config.toml
rope_fraction = 0.5
init = "uniform"
init_std_qkv = 0.0867
init_std_o = 0.0
lr_mult_o = 1.14
Below are experts of layer 5 (counted from 0) of a mixture-of-experts language model. Rows are named router (the router's row for the expert), up (a neuron's input weights, with its number), down (a neuron's output weights, with its number) and show model dimensions 0-159. Each number is 128 + 32 x the weight over its row's rms, rounded and kept within 0 to 255.
Before each expert's rows: a language model's description of what the expert responds to. This comes from a sample of Wikipedia text that the model never trained on.

# expert 6
It responds to: Word-final pieces of Latin-like names and taxa, coordinate primes and digits, as in -idae, -ata, Cephalomappina-e, Color-ada.
router [131 146 109 113  74  87 102 170 121 190 144 166 191 104  86  90 163 159 134 155 148 104 117 152  95  69 161  90 114 103 108 128 136 173 145 176 132 157 206 120  89  93 172 210 133 148 131 179  93 115 110  97 141 131 143 112 128 161 103 108  78 161  98 111 111 143 129 131 163 137 149 159 142 134 144 133 173 111  89 155  96 177 138 124 128 192 129 164 150  76 144 169 169 126 124  45 110 114 146 161 137 167 112 142 152  96  70 136  70 136 141 159 119  85 127 134  89  89 124 179 120 134 178 212 133 151  57 153 108 118 110 132 138 143 101 165 119 126 106 114 157 126  62 114  76 100  61 126 140 124 141 146 171 101 131 134  97 133 173 168]
up0 [170  99 177 143  53  95 109 127  92 150 114 121 193 107  68 113 120 161  68 151 143  61 164 158  39 140 164 100 154 131 179 121 105 129 153 153 139 136 118 151 117  89 146 154 148 154  89 118 147 128 138 161 169 156 176 125 144 110 179 128 146  90 119 121  78  67 134 132 124 120 137 130 141 146 148 168 138 134  87 118 135  90  92 124 116 164 143 166 126  97 171 159 105 117 160  73 146 103 110 171 148 131 142 100 142 151 153 146 112  87 155 162 108  73 103 180 153 110 142  76  67  85  80 145 103 129 114 130 163 123 120  80 106 180 150 138 118 172 158 169  94 102  99  40 161 112 157  77  73 144  73 113 122  90 148 111 194 111 126 104]
down0 [101 144 115 118 189 161  98 156 115  82  96 141 100 135 131 162 151  25 144 128  93 146 149 148 143 172  76 158 129 157  97 119 144 136 113  96 123 143 140  68 139 151 107  91 112 146 150 104 107 152 127 151  96  57 172 166 170 108 101 155 101 149 101 152 195 162 130 195  59 103  75 123 132 187  86  76 111 180 146 143 108  80  94 149 171  67 108  94  98 186 130 111 152 105 149 162  87 189 148  55 143 106  90  91  88  66 153 135  94 140 102 134 151 143 139 140 131 144 128 102 117 151 112 155 142  97 135 119  76 111 174 163 120 100 112 116 147 112 112 106 135 153 140 159 159 157 157 168 128 100 125 145 121 148  82 185 151 157  96  85]

# expert 28
It responds to: Blank-line breaks between paragraphs and before section headings, plus "there"/"There" and table headers such as Apps, History, statistics.
router [126 182 117 171 114 124 150 161 122 119 138 142 166 162 117 182 127  88 136 211 156 124 154 123 114 110 179 148 121  86  85 201 152 161 168 194  60 107 100 125 164  83 135 161  98  82 141 130 126 145  98  71 130 114 158  74 115 156 171 117 130 125 160  81  52 155 112 199 119 204 137 164 124 103 145 180 109  99  90 147 141 133 150 125 157 157 117  81 129 147 112 124 139  86 142  86 146 118  87 152  89 168 102 113 155 110  98  92  72 126 152 159 161 116 151 131 106 156  83 176 115 123 174 123 162 152 117 137  65 100  85 155 144 162 170 145 130 107 121 123  89  82  94 126 130 180  88 134 109 111 135 135 131  80  97  56 131  99 153 162]
up0 [113 131 113  71 106 149 162 128 185 133 104 150 114 106 152 107 163  62 156 140 113 153 109  75 117 128 106 127 204 213 127 108 157 134 139 137 131 119 113 110 151  76 127 146 158 141 153  90 149 116 125  79 115 127 111  81 130  27 144 124 116 132 107 161 135 167 147  67 141 124 156 146 124 151 152 103  98 110  61 171 133 107  94 121 156 119 162  97 121  92 138 191 118 209 129 117  93 151 199 107 131 181  98  96  97 146 124 137 127 128 175 186 166 147 113 184 112 109 124 117 133 170 153 133 198  97 108  83  56 157 154 135 176 108 156 101  89 123 116 102 149 150 115 158  74 108 158 137 130 171 191 161 150 152 148 105 133 119  74 154]
down0 [136  88 146 164 149 129 145 172 117 138 137 104 153  85 142 117 181 132 134 152  73 145 165 197 115  68 198  90 103 116 145 111  87 168 140 119 124 160 113 129  81 106 152 104  71 134 103 125 100 146  69 127 111  84  57  86  65 135 112 185 132 151 143 172 135  91 178 196 124 164 110  98 148 113  86 167 117 131  90 112 111 191 188  93 133 121 138 126 185 165 129 115 171 156  93 186 145  80 132 149 105 135 148 113 189 147 121 125 100 109  53 142 139  98 144 151 108 154 129 110 119 120 135 110 151 140 122 179 117 167 119 143  78  36 131  70 117 133 169 108 107  88 134 169 177 160 155  81 107 161 148 126 125 135 117  92 134 130 144 128]

# expert 10
It responds to: First names, name particles and initials in names and citations, such as de, Van, David, and the period after D.
router [172 139 152  65 114 107 169 172 192 149 126 138 142 164 114 155 146 154 184 153  78 187 114  72  96  70 136 110 175 100 116 142  90 160 135 101 137 147 145 174  95  92 177 156 198 136 168 147 168 122 134  75  99  90 157 133 129 115 133  66 151 108 120 108 112 131  46 186 158 156 180 120 100 106 133 127 135 105 112 171 129 114  89 153 153 141  77 141 127  91 126 139 106 129 136  88 121 120  62 181  75 134 134 110  85 123 116 118 118 110 125 181 146 121 112 136 174 174 122 180 139 132 218 181 139 169 136 127  66 112  82 176 126 155 155 167 118 144 110  82 134 116 137  85 134 111 109 139 146 100 153 154 145 100 101 145 136 133  97 194]
up0 [ 90 110  77 111  92 194 157 153 128  94 156 157 128  96 107 146 141 100 186 153 125 154 120  94 132  32 132 109 147  99 145 165 123 188 143 142 168 113 156  59 150 132 123 183 121  65  90 180 121 128  66  84 111  75 128 109 176  86 148 118 154 153 109  92 118 132 162 183 155 123 153 163 109 138  96 127  97 125 127 102  81 107  63  73 151 168 137 121 146 156  58 174  99 121 144 144  86 120 165 155  90 109 106 124  95 120 151 123  85 114 124  94 143  81 174 172 179 113  92 121 105 122 109 142 128 121  73 161  95  75 132 139 139 123 118  86 135 128 100 104 128 171 141  90 159 100 150 150 169 168 198 132 121 169 118 134  91 150 121 190]
down0 [101 110 209 154 183 188  72 114  88 159 106 130 140  90 154 136 122 153 138  86 153 114 130 114 158  99 168 107 111 119 123 113  80  85 110 157  65  85 133 147  78 137 132 124 112 122 132 139 179 200 105 123 145 147 117 157 135 156 161 139 145  93  55 116  45  90  79 161  91  83 151 121 134 116 157 157 142 124 135 127  87 107 157 182 153  82 106 147 113  93  61 105 144 100 124 199 135 190 119 150 128  99 159 132 180 163 156 148 180  96 152 107 144 102 110  58 138  83 153 151 114 173 112 160 133 100  98 110 170 106 167 147 116 118 188 102 107 118 133 161 134 101 156 106 113 115 100 150  88 119 205 138 107 127 164 113 129 101 149 180]

# expert 2
It responds to: Number words and quantifiers before a noun, such as two, three, all, most, several, other, often in "three consecutive" or "most seasoned".
router [110 178 113 136 131 126 155 117 124 170 163 142 174  98  97 139  92  79 155 177 102 107 149 177 104 111 145 115 123 123 106 171 121 104 146 155  90 179 140 144 129 113 154 145 153 114 161 112 164 122 116 122 177 154 142  93 123 187 146 148 147 116 116 104  42 114 154 174 100 129 143 146  55 135 169 148 100  97 137 127 141  91  58 105 135 119 140 115 133  99 170 170 167  90 100  81 121  74 110 146 113  68 112 141 102 169 173 106  73 156  98 107 155 129  94 152 132 130 168 192  96 180 173 134 111 126  50 106  93 191  96 178  66 147 121 180 158  72 155 159 144 108  78 158 113 136 123 187 136 146 135 132 166  97  77 128 105 101 116 192]
up0 [110  86  67 107  91 157  96 149 100 143 137 119 186 129 123 151 102  77 173 153 158 105 153 111  78 107  79 136  96 122  67 126 143 155 143 140  91 208 183 129 180  89 159 102 156  92 156 196 170 126 140  90 130 179 116  82 100 117 110  99 148 122 107 127 152 157 112 144  90 178  91 137 151 118 124 180 102 135 108 112 175 146 153  68 154 125  69  41 162  76 176 155 149 147 113 110 106 177 108 137 190 111  67  97 141  89 122  86 107 184 135  79 158 192 134 112 129 129  91 141  97 163  99 148 104 120 160 142  78 109 160 138 100 102 143 154  76 144 114 119 140 128 110 149 132  83 130 134 113  88 107 122 157 124  83 108 128 166 116  87]
down0 [151 123  91 113  45 135 179 106 155 111  87 161 128 155 114 151  80  92  88  98 138 171 138 153 160 165 144 201 125  75  45  66 146 154 129 110 139  95  87 218 165 139  86 109 153 110 138 141 124 120 113 105 165 188  64 103 110 133  91 124 159  52 167 154 115 167  81 152 145 139 147  97 126 128 135 135 131 112 127 124 109 149 202 133 131 159 124 101 116 101 124 107 136 138 178 170 128  93 162 142 124 151 149 103 126  75 100 134 202 111 177 152 119 172 109  95 110 162 103  98 134 141  99 179 133 135 149 197 154 111 113 171 127 109 116 128 120 126 141  74 135 162 160 179 109 114 119 162  82  77 114 119  97 134  90  87 162 108 168 126]

# expert 14
It responds to: Indefinite articles a, an, A and determiners like first, one, this, same before a noun, as in "in a year" and "was also a".
router [132  88 114 123 116 151 115 134 157 196 110 197 196 138 109 141 205  80  91 138 186 117 165 149  84  85 152 157 117  99 109 167 128 138 151 165 122 187 164  65 159 101 128 124 149 127 156 104 135  82 167  95 144  81 175 110 114  66 146  73  93 121 132 126  87  92 143 167 141 155 143 141 165 111 165 140 116 141 143 121 164 117  89 119 160  84 124 148 111  80 178 143  98  75  83 101 133 104 112 172 131 106  77 114 129  77 167  68  60 145 128 110 142 114 113 166 156 141 138 144 125 100 122 192 139 203 107 150 134 117  93 127  90 160 135 102 108 201 145 139 186 114  78 136 101 126 121 126 166 104 117 134 156  77 118 131 163 103  82 121]
up0 [126 131  78 139  66 185 160 110 126 137 120 156 144 129 102 111 148  71 167 127 126  91  72  99 105 139 138 131 119 145 112 152 179 144 140 118 106 139 140 107 204 106 112 134  81 107 164 175 168 120 103  93 155 147 165 121 130 127 117 108 156 129 142 151 129  82 162 160 174 127  98 133  94 136 136 155 133 111 100  92 172 171  93 103 207 149  86 165 163 106 147 129 175 107  73 105 125 126 128 163 167 146  95 148 109  52 158  91  81 145 139 105 140  84 197 124 127 141  55 180 140 158 164 168  85 124 124 116  59 139  90 105  88 159 108 127 141 151 132 102 189 114  59 170 112 160  57 179  84  89 187 150 111  98 138 108 130 118 113 154]
down0 [147 134 131  94 180 140  97 153 162 117 127 100 115 103 123 101 104 135 177 158  83 112  96 119  85 169 110 190 194 135 113 112 152 205 113  93 179  94  88 127 148  98 130 107 198 111 146 152 112 124 108 114 190 139 126 160  82  86  85 147 141  86 143 147  96 168 171  80 155 107 130 152 122 135  66  87 101  93 194  83 128  98 152  69 146  88 123 146  95 144 144 140 139 105 131 116 145 121 141 140  92 122 150 193 138 133 144 169 137  50 134 128 135 132 173 139 126 140  88 138 180 172 139 185 184 103 165 108  99  76 133 138  85 112 118  93 100 145  99 153 148  93 112 206  68 131 113 115 162 172 122 150 128 149  89  57 136 110 170 132]

# expert 51
It responds to: First pieces of longer words after articles or verbs, such as re, un, con, dis, rel in relative, subs in subsidiary.
router [133 131 115 125 116 149 145 147 152 123 165 169 191 166 126 198 153 126 111 184 136 115 181  97 116 119 183 128 129 129  77 184  78 124 192 130 146 138 150 136 102 105 122 126 158  61 168 137 166 109 138 129 124  96 231 123 172  83 126 135 186 165 120  89  96 110  75 143 151  82 109 160 122 116 123 104 112 164 157 173  96 125 102 121 153 125 119  84  89  83 102 135 111  86 140  58 171 131 123 144  84 103  54  77 106 178 110 101 111 155 142 111 124 111 142 118 141  91 112 126 110 164 128 187 170 109 121 128 102  79 111 151  76 175  69 122 104 158 121 125 108 141 115 153  98  96 154 163 100 119 131 207 153 115 137 122 113 113 180 188]
up0 [ 95  80 110 135  80 104  96 125  88 153 144 160 153  84 156 128 125  99 125 176 114 109  86 143 104 120 136 136 147 146  88 123 127 137 127 103 159 157 105  88 137  93 152 132 176 143 129  74 134 184 118  77 119 127 191 149 152 113 149 150 121 105 146 183  85 172 125 122 215 190 148 113 150 121 148 163 165 107 102 161 137 116 177 111 118 154 120  95 115 164 127 122 201  78 112 158 141 138  83 169 143 120 111 110  88 138  95 185 119 182 128 144 160 145  74 121  93  68 150  88 137 187 175 130  85 142  77  84 136 161 131 104  96 170 107  62 134  82  93  61 153 195 140 135  77 135 103 152 114 128  66 105 131 168 114 111 173 118 141 177]
down0 [ 85 129 118  86 112 147 131 131 114 173  99  99 160 137 104 191 124 132 124  60 164 171  99 127 117 126 120 103 171 168 173 144 111 132 187 136  95 197 118 150 106  73 153 122 182  89 204  90 129 111  69 113 113 125 177 132 200 148  98 152 115 140  71 122 173  99 125 143 183 187 171 142 107 139 166 114 151 156 141 171 137 136 176 155  89 171 104 113 104 142 100 156 135 114 112 186 153 103 141 125 132 109 162 129 130  99  56 138 112 126 108  77  78 159  87 171 141 107  87  70 118 113 135 127 138  97 129  95 152 112 109 120 204 137 158 125 138 188 119 126 101 135 161 189  73 112 146 105  73 104  91  94 136 142  98  95 136  71 115 115]

# expert 58
It responds to: Final pieces of personal names, places and genera, such as Jenn-y, Em-ily, Le-o, Thomas, Angeles, Sher-pa.
router [153 126 137 112 116  71 152 179 136 143 100 130 135 115 108  92 166 110 115 179 108 153  88 130 117  73 142 159 162  94  99 119 155 135 134 147 127 149 180 141 172  70 144 150 159 122 152 186 115 127 114  66 165  90 130  75  69 128 162  94 100 129 190 122 127 112 136 151 174 188 147 160 139  85 180 167 134 142 108 171 105 150 142 143 183 150 107 139 116  87 111 166 143 106  94  76  53 117  98 202 119 111  44  75  49 130 119 120 145 171 155 148 130 127 137 179 174 166 146 157 140 145 164 147 155 112 136 156 108 134 114 162 104 105  67 149 128 128 125 137  90  66 161 130  91 132  72 135 131 151  80 105 169 111  98 164 127 155 145 176]
up0 [149 131 154 135 121  73 153 125 130 157 161 120 176 127  86 158 107  89 121 145 184 128  98 170  41  83  85 159 159 111  88 126 122 107 124 142 147 150 150 161 128 171 187 136 117 123  94 175 115 117 109 127  96 105 153 110 110  99 139  56 145 158 114 142  46 166 132 135 145 101 166 129  66 144 100 161 164 146 128  70 140 150 136  90 125 155 145  54 150 109 108 101  91 130 205 106 115 137  95 164 110 205 157 115  93 174 132 110 141 106 124 166  86 135 119 156 150 156 166 164 150 122 135 116 172 167  98 102  79  84 178 137  99 135  80 198 119 120  74 176 128 113 125 111  94 152 116 103 125 163  80 167 158  83 158  70 109 120 136  88]
down0 [129  95 118 138  96 133  91 112 145  87  83 118 160 112 105  98 157  78 156 132  87 152 145 132 212 143 158 137 100 134 160 124 117 104  89 171  85 164  47 150 205 117  96 125 148 141 182 108 158  78 107 160 136 116  81 119 152 144  92 146 163 123 164  72 147 106 161 187 168 134 119  86 185 125 196  95 130  94 147 128 130 103 114 198  66  88 143 177 116 130 123  99 144 126 106 222 134  91 125 107 178  91 158 158  99  99 116 141 143 140 150 127 152 128 136 122 101 134  83 123 104  55 123  92  99 129 104 112  97  67 156 131 170 103 137  83 182 148 156 113 154 144 151 167  90 108 124 188 153 143 123 113 133 124 134 170  77 118 108 129]

# expert 3
It responds to: Short vowel-heavy pieces inside names, foreign or transliterated words and years, such as Gao, Gov in Govia, 0 in 2018.
router [174 111 102 121 129 106 136 151 152 119 125 128 112 140 100 155 145 161 140 106 113 114 161 154  90  76 169 132 144  98 142 143 165 107 143 113 111 133 143 137 104  91 181 144 110  93 177 134 158 144 148  93  73 128 210 130 121  86 159 111 114 105 115 148 127 140 141  99  96 135 145 163 161 135 158 189 144  85 134 151  76 178 133 153 171 116 162 129 112  82 187 194  99 133  98  56 134 114 104 184 181 120  81 143 163 121 174 110  58 184 142 142 174 104 186 141 155 186 152 184  77 218 132 131 147  90 134 112  85 141 119 160  78 144  95 158 139 151 109 146 165  93 125 141 122 111  60 148 114 135 156 181 168  93 102 142 124 113 167 188]
up1 [ 90 153 117 116 117 194 130 185 149  87  69 141 117 107  97 123 102 179 110 107  89  75 180 156 121 157 114 116 111 144 115 144 106 155 143 110  97 125 130 158 107 169 128 115 141  93 169  93 151 154 107 121 172 165 159  94 127 143 100 162 159 108 159  87  76 141 148 178 136 157 122 151  95  66 141 174 136 140  88 112  79 169 138 112 182 167  95 142 142 191 178 129 112 105  94 111 108 111 124 137 167 103  97 120  89 199 190 115  41 137 149  84  99 178 116 106 175 130 166 170 144 188 174 149  80 119  65 143 134  94 123 106  91 120 124 162 124 152  88  89 153  99 112  84 108  75 122 112 175 143 160 134 144 128 173 150 171 136 126 182]
down1 [141 149 156 130 133  93 108  74 139 122  55  72 172 165 138 118 144 154 117 159 132 118  46 148 180  91 119  95  92 126 115 120 161 131 105 156 126  97 156 122 126 133 108 179 129 103 166 191 102 181 175 117 149 161  95 146  80 112 113 115 140 107  78 125 155 111 107 147 139  96 128 112 144 176  76 122 104 117 169 127 118 107  86 156  65 194 167 137 103  77 121  90 157 158 125 143 148 110 132 131  80 153 137 121 121 156 102 161 130 126 195  86 120 105  97 203 134 133  84 128 124 153 167 161 191 148 138 129 108 174 138 209 150  67 109 104  98  82 141 112 102  87 133 101 184 130 113 102 138 185 170 106 111 127 145 150  38 159 130  99]

# expert 19
It responds to: Line breaks ending a sentence, list item, infobox field or heading, before the next paragraph, bullet or section, such as See also lists.
router [ 94 169 120 149  92 167 135 115 141 125 194 149 190 132 128 104 160 124 141 194 145 122 130 135 114 117 141 118 164  75 132 153 169 157 169 175 117 144 103  91 131 105 147 167 123  21 145 121 149 109 126 115 117  68 188 124 111 165 161  67 103 158 172 126  97 101 141 135 128 104 125 175 150 113 131 152 129 114 145 125 155 178 114 163 177 133 104 111 116 109 151 189 142 117 124  84 128  65 120 160 166 140  86 142  93 128 126 114 122 192 166 118 155 135 151 149 140 204 151 180 121 190 215 134 130 127 137 111  74 173  73 146 149 134 113 175 105 124 121  97 124 109  98 169 132 111  57 164 112 125 155 147 108  66  95  61 149 121 153 152]
up0 [125 143 122  98 159  72 183 157 155 107 159 165 113 105  89 134 188  98 101 150  98 125 130  95  84 135 152 191  98 129  70 159  75 111 140 126  83 132 109 149  60  83 134 103 139  90 136 189 146 155 142 120 196 129 177 126 150 109  95  81 173 106 111  81 163  77 169 169 176 146 128 160  86 152 175 157 163 147 132 113 115 179 150 129 136 103 139 159  58 119 163 149 148 125  81 137  84 123 122 135 140  75 129 104 172 118 106  70 100  68 145 133  80 134 100 128 194  72 146 153 144 162 103 143 134  91 146 115 175  93 161 120  69 173 102  87 100 139 100  95 113 122 200 137 144 107 135 119 135 131 178  96 110 147 127 157 122 163 160 129]
down0 [149  83 160 130 169 127 106 123 125  70 102 151 149  83 128 117 115 135 121 106  79 135  63 118  98 118 201 162 116 178 109 126  73 132 127 159 109 124 136 106 159 135 110 175 123  74 192 152 173 133 196  98 164 105  78 137  72 116 162 110 126 135 156 159 134 151 107 110 177 117 102 154  91 147 141 115  89 113 155 134 155 151  80 114 102  91  98 106 133 159 117  97 113  79  80 129 194 137 167 204 137 167 110 159 156 186  90 105 146 131 126 105  96 166 136 116 135  90  94 109 148  59 158 127 122  87 133 123 145 108 132 188  87 168  89 124 161  91 129 162 108  94 108 137 198 143 177 183 206  94  94  83 161 116 149 127 135 150 132 161]

# expert 30
It responds to: Pipe separators between cells in Markdown tables and header rule rows like |---|---|, mostly after a cell value.
router [163 123 117 160 131  83 157 163 188 165 144 165 188 164 104 135 183 140 167 159 132 161 169 136  91  82 124 197 103 129 161 163 111 106 161 110 125 159 160  93 142 129 101 143 144 105 146 156  75 121 132 108 144 121 156 102  97  84 144  94 168 147 148 126 145  97 133 146 142 183 119 142 105 104 153 162 132 117 151 117 116 191  82 166 182 117 154 149 150 107 140 183 119  62  74  83 122  81 133 184 144 155 150  87 143 134 172 170 120 166 173 140 145 150 144 157  96 107 124 180 131 129 152 190 148 138  34 140  83  72  83 102  82 159 115 169 121 141 110 115 162 111 118 103 122 112  37 163 137 179 111 157 172 140 117 141 115 118 145 184]
up0 [136 207  99 209 149  98  77 152 186 153 115 169 133 143 188 115 110 153 120 139  97 136  97  98  65 150 171 126  88 124 117 103 116 149 173 116 175 139 150 134 175 125 208 205 122 139 116 147 118 163 117 159 187  82 149 118 167 176  84 146 167 101 165 134 139  77 101 111 174  63 179 134  99 101 180 113 151 146 136  86 105 121 139 120 111 162  88 136 116 165 103  82 125 142 114 114 110 129  93 127 119  94  90 110 149  96  82 155  85 148 115 100 158  88 125 129 122 159  73 143 105 130 116 192 110 110 142 100  89 163 127 120 136 182 128  98 128  96 124 111 131 130 196 114  93 134 154  93 119 179  93 140 121 116 179 112  99  88 149 192]
down0 [ 77 131 129 147 107 126 146 182  81 218 140 118 142  88 124 139  70 131 103 206 126 111 142 141 133 104 152  96 147 138 166 128 166 152 109 175 126 162 123 133 133 178  71 147 120 110  92 152 135 156 155 107  77 141  94  94 136 119 130 156 106  90  64 109 158  96 147 152 111 122  78 154 133 109 136 134 130  76 105 154 138 112 151 180 131  93  70 115 113 162 171 163 143 114  75 159 132 100 168 105  91  93  49 100 102 129 115 117 111 132 119 182 126  96  93 182  88 202 153 128  86 190 165 103 143 114  94 115 156 151 177 165 170 142 157 101  81 118 116  71 109 174 156 102  89 144 123 111 197 143  97 170 106  81 149 101 105  90 150 119]

# expert 16
It responds to: Articles and possessives after a preposition or verb, mostly "the", also its, their, his, a, as in "on the US".
router [186 151 151 132  73 140 111 146 169 165 167 169 121  83 103 125 126  86 134 179 151 100 128  87  99 124 150 131 145 130 166 180 121  75 142 119 100 160 145 130 152 134 145 167 158 118 143 143 163 117 140  87 151 108 171  91 152 102 144 105 160 151  81  68  94  90 142 161 160 120 155 182  79  56 170 141 157 123  98 134  84 172  54 160 113 123 131 143  97  89 128 146 116 156  48 114 135  93  66 194 140 116  71  95  81 139  92 146  69 171 132 132 128 133 107 132 134 182 114 157  62 127 172 150 130 109 137 195  88 161 109 103 129 164 127 146 157 101 153 131 145  97 134 133 145 152  94 139 127  72 193 123 146 108 129 184  74  94 139 162]
up0 [121 152 136 156 121 171 113 162 144 123 157  63 119 137 124 175  91 122 119 116 129 133 104 221  74 110 115 152 177 156  87 109 116 180 139 129 154 111 131 134  65  78 124  87 121 132  94 160 128 138 126 120 139 117 134  65 167 124 134 126 180 127 128 101 153  52 110  78 158 127 142 202 143 146 141 178 161 161 102 109 137 199 163  84 178  95  97 145 119 102 120 182  93 131 149 136 140 100  97 161 130  99 109 122 127 165 168 158 151 160 124 156 119 100 151 150  88 184  99 171 156 118 179 105 124 127 136 103 135 110  60 115 100 140  90 203 149 105 131 153 107  63 184 101 105 138  70 146 141 133 136 187 191  57 139  94 131 140 141 121]
down0 [113 146 160  73 180 124 109 140 122 117 164 102 166 143 128 115 136 134 150 103 143  90 181 122  94 154 129  96 150  82  60  64 157 196 125 115 144 149  98 109 145 159 128 158 116  96 155 162 123  93 158 146  88 160 113 151  76 146 181 149 208 169 153 144 145 162 104 165 110 103  80 100 138 159 128  96 114  93 117 102 112  82 129 170  69 142  91 137 104 126 110 138 147 165 185 130  94 115 149 100 192 157  53 171 116  96  70 102 162 150 198 101 145 130 111 149  90 155 100 160  83 127 145  79 135 139 157 122  70 146 149 111 129  88 115 140 174 145 111 148 125  81 100 169 132 109  98 110 117 120 107 130 117 146  77 132  63 179 169 199]

# expert 31
It responds to: The article a, blank table cells, and syllable pieces inside names and words, such as om in Darom, Dolomiti, Bloom, and im.
router [105 148  70 102 118 117 132 125 157  81 118 204 181 128 127 122 169  50  86 170 119  89 153 170 167  75  84 196  72 141 146 134  81 151 162 125  95 157 145 153 150 121 108 132 139  97 135 158 108 134 157  72 114 167 228  82 115 101 151 137 121 146 143  76 110 141 150 135 131 131 140 163 128  98 181 161 135  69 143 153 131 118 102 184 137 127 119 134 139 105 160 147  92  94  63  73 113 107 110 147 121 145  76 131  95 143  91 103  86 116 192 101 164 161 138 166 187 208 152 129 136 133 156 195 114 120  76 140 131 163 109 131 163 139 115 104 171 164 113 152 135 131  93 133 123 114  98 108 125 145 126 130 160 109 148 121 135 139 129 211]
up0 [105 206  84 157 122 137 136  97 148 127 175 169 203 171 123  96 103 119 145  84  89 163 145 161 115 119 138 152 111  94 118 133 114 157 135 122 133 120 137 166 193 144 115  98 122 132 134 127 139 121  78  96 160 175 139 102  80  95 161 118 127 147 169  69  96 130 121 113 108 159 195 110 186  87 118 133 134 139 106 161 150 129  85 118 153  92  87 122 152 124 147  99 150  56 170 127 125 103 162 104  65 150 145 147 112 161 190 160 124 146  98 151 134 115 107  96  78 163 194 157 154 118 115 128 153  78 169 137  59  75 134 108 148 116  75 184 167 139  87 124 135 144  95 119 171  70 122 169  61 156 188 161 156 131 138  64 113  94 135 144]
down0 [119  93 140 113 132 205 146 105 140 124 129 122 135 122 112 124 144 117  90 106  75 145  92 139 140 134 159 137 117 219 149 124 139 119  89  99 103 127 127 119 112 105 167 122 116 160 121  80 142  90 153 197 135 155  98 131  68 108  67  78  81 164  63 128  91 140 134 106 150  97 132 129 116 222  58 130  91  65 122 117 181 102 117 179 143 162 151 136  93 155 123  73 184 189 127 193 112 149 111 143 125  64 154 129 138  97  80 109 172 115 141 153 169 120 166 153  98 147 167 163 137 154 152 136 184 185  55 117  99 139 156 133 163  86 119 125  87 178 120 125 133 161 138 143 110 127  89 151 138 142 115 121 134 135  49 152 148 114 116 115]

# expert 1
It responds to: Final pipe closing a row in Wikipedia tables, plus markdown separator rows like |---|---|, in squads, results and election tables.
router [185 118 148 148 120 110 166 137 161 162 176 170 159 146 126 122 183 134 125 191 157 185 167 139 120  77 103 180  95 131 142 157  93  91 158 130  83 142 147 121  99 155  84 117 133  87 124 200  84 120 119  99 128 132 177  85 101  94 166 120 168 156 156 134 108 136 119 128 125 141 103 162 102 104 165 167 168 117 160 108  97 177  62 165 178 159 134 121 126  94 147 147 142  63  86  67 124  91 116 163 152 110 153  95 140 117 146 166 110 174 166 174 162 144 123 140 112 164 105 151 160 171 151 184 123 113  41 123  86 110  55 118  68 161 148 163 155 130 133 111 155 110 124 127 100 143  45 158 131 174 133 159 157 132  90 116 104 135 157 147]
up0 [110  87 162 112 131 128 170 133  78  85 109 119 117 115 103 153 141  93 134 107 103 110 145 145 155 156 152 141 180 170  61 133 157 143 109 210 114 117 126 132  69  99 132 151 192 132 172  83 157 138 168  97 102 137 167 142 165 123 209  70 164 105 156 126 111 127 142 109 118 134 147 118 103 147 171 148  82 105 121 126 130 125  56 180  64 129 113 102  57 170 154 109  94 120 108 127 167 155 124 128 166  92 118  62 156 127 115 144 122 197  68 109 154 157  94 116 190 151 123 124 185 156 168  75 159 120 124 156 113 136 149  81 150 143  52 102 164  80 158  90 119 123 149 123 131  81 162 132 115 123 144 193 105  91 128 123 110 111  83 103]
down0 [169 107 128 157 153 147  74 165  73 149 154 130 148 187  85 132  87 140  67 111  90 112 101 133  67 118 189 116 149 118 166 126  75 123 146 125 147 165 165  93 139 146 114 114  99  82 119 110 137 104 147  94 174 161 140 163 126 107 111 124 113  79 160  90 100 167 155 118 129 133 145  94 139 131 102 125  70 107  65 122  86 105 130  97 127 174 142 107 124 116  81 209 134 164 155  73  84 103  99 137  55  97  70 133 121 146 169 143 134 103 162 113 151 107 121 121 186 173 161 176 116 105 209 136 162 134 168 111 168 154 146 126 125 133 114 131 114 163 181 142 155 109 139 130 123  73 218 122 118 175 172  81 135  79 102 178 109 129 111 110]

# expert 61
It responds to: Labels and headings in infoboxes and section titles, such as Genus, Preceded by, Time zone, Managerial career, Ordination, and closing ==.
router [108 153 112 141  48 104 149  91 137 109 142 179 192 114 116  83 136 100  95 163 162 151 170  84 146  99 193 119 154 111  93 129 158 167 143 173 102 121 193 159 119 125  89 151 164 111  95 157 123 125 123 112 154  87 162 131  99 135 137 102  68 156 156 134  91  63 115 126 174 110 137 164 130 107 159 140  79 108 140 193 130 161  85 173 132 128  80 127 115 121 106 169 116 149 115  99 100 122 102 172 137 133  98 127 140 142  78 158  83 140 123  75 109 149 154 163 164 159  76 212  90 146 164 146 148 112  68 122 134 128 131 145  83 178 134 167  97 134 173 114 161  79  90 164 123 102  73 143 129 136 175 186 177  69 116  85  83 120 126 124]
up1 [181 108 124 204   7  94 171 108 168 117 175 150 138 141 142 199 124  78 164 159 147  92 160 103  78 145 147 147 121 136 119 134  89 115 147 100 102 107 138 174 142 113  96 143 167  97 148 125 109  95  78 105 140  99 120 147 140 103 218 121 164 125 105  85 129  83 106 183 164 125  91 101  87  86 114 127 132 134 181 138 122 131 142 160  94 163 185 134 110  65 117 114 110  96 107 105 179 111  94 124 142 113 139 160 101 186 153 150  70 131 144 117 121 140 136 135 158 129 133 155 125  75 187 110 152  84 134 144 148 145  88 125 143 137  95  99 144  81  80 159 141  90 102 150 124  70 144 137  49 132 117 142  90 176  77 124 110 126 110 134]
down1 [148 118 112 130 109  96 133 146  91 141 130 165 130 142 102 153 104 129 153 146  88 167 100 102 131 133 101 135 122  91 139 147 137 112 121  99 166 196 112 127 139 118 157 132  99 191  89  69 155 142 162 164 157 182 154 122 167 117 116 124 106 154 119 163 131 160 119 107 116 118 165 130 169 145 145 170 138 142 135 186  48 111 120  96 167 132 167 119 146 146 154 121 128 162 156   0  74 122 145 140 123 119 120 122  47 124 142 151 122 143 147 181 132  88 129  78 100 162 142  79 183 115 108 140 162  86 133  92 137 119 198 109  98  93 108 137 118 101 124 140  70 181 150 153  97 153 136 141 137 116  97  73 132  84  98 112 192  94 156 144]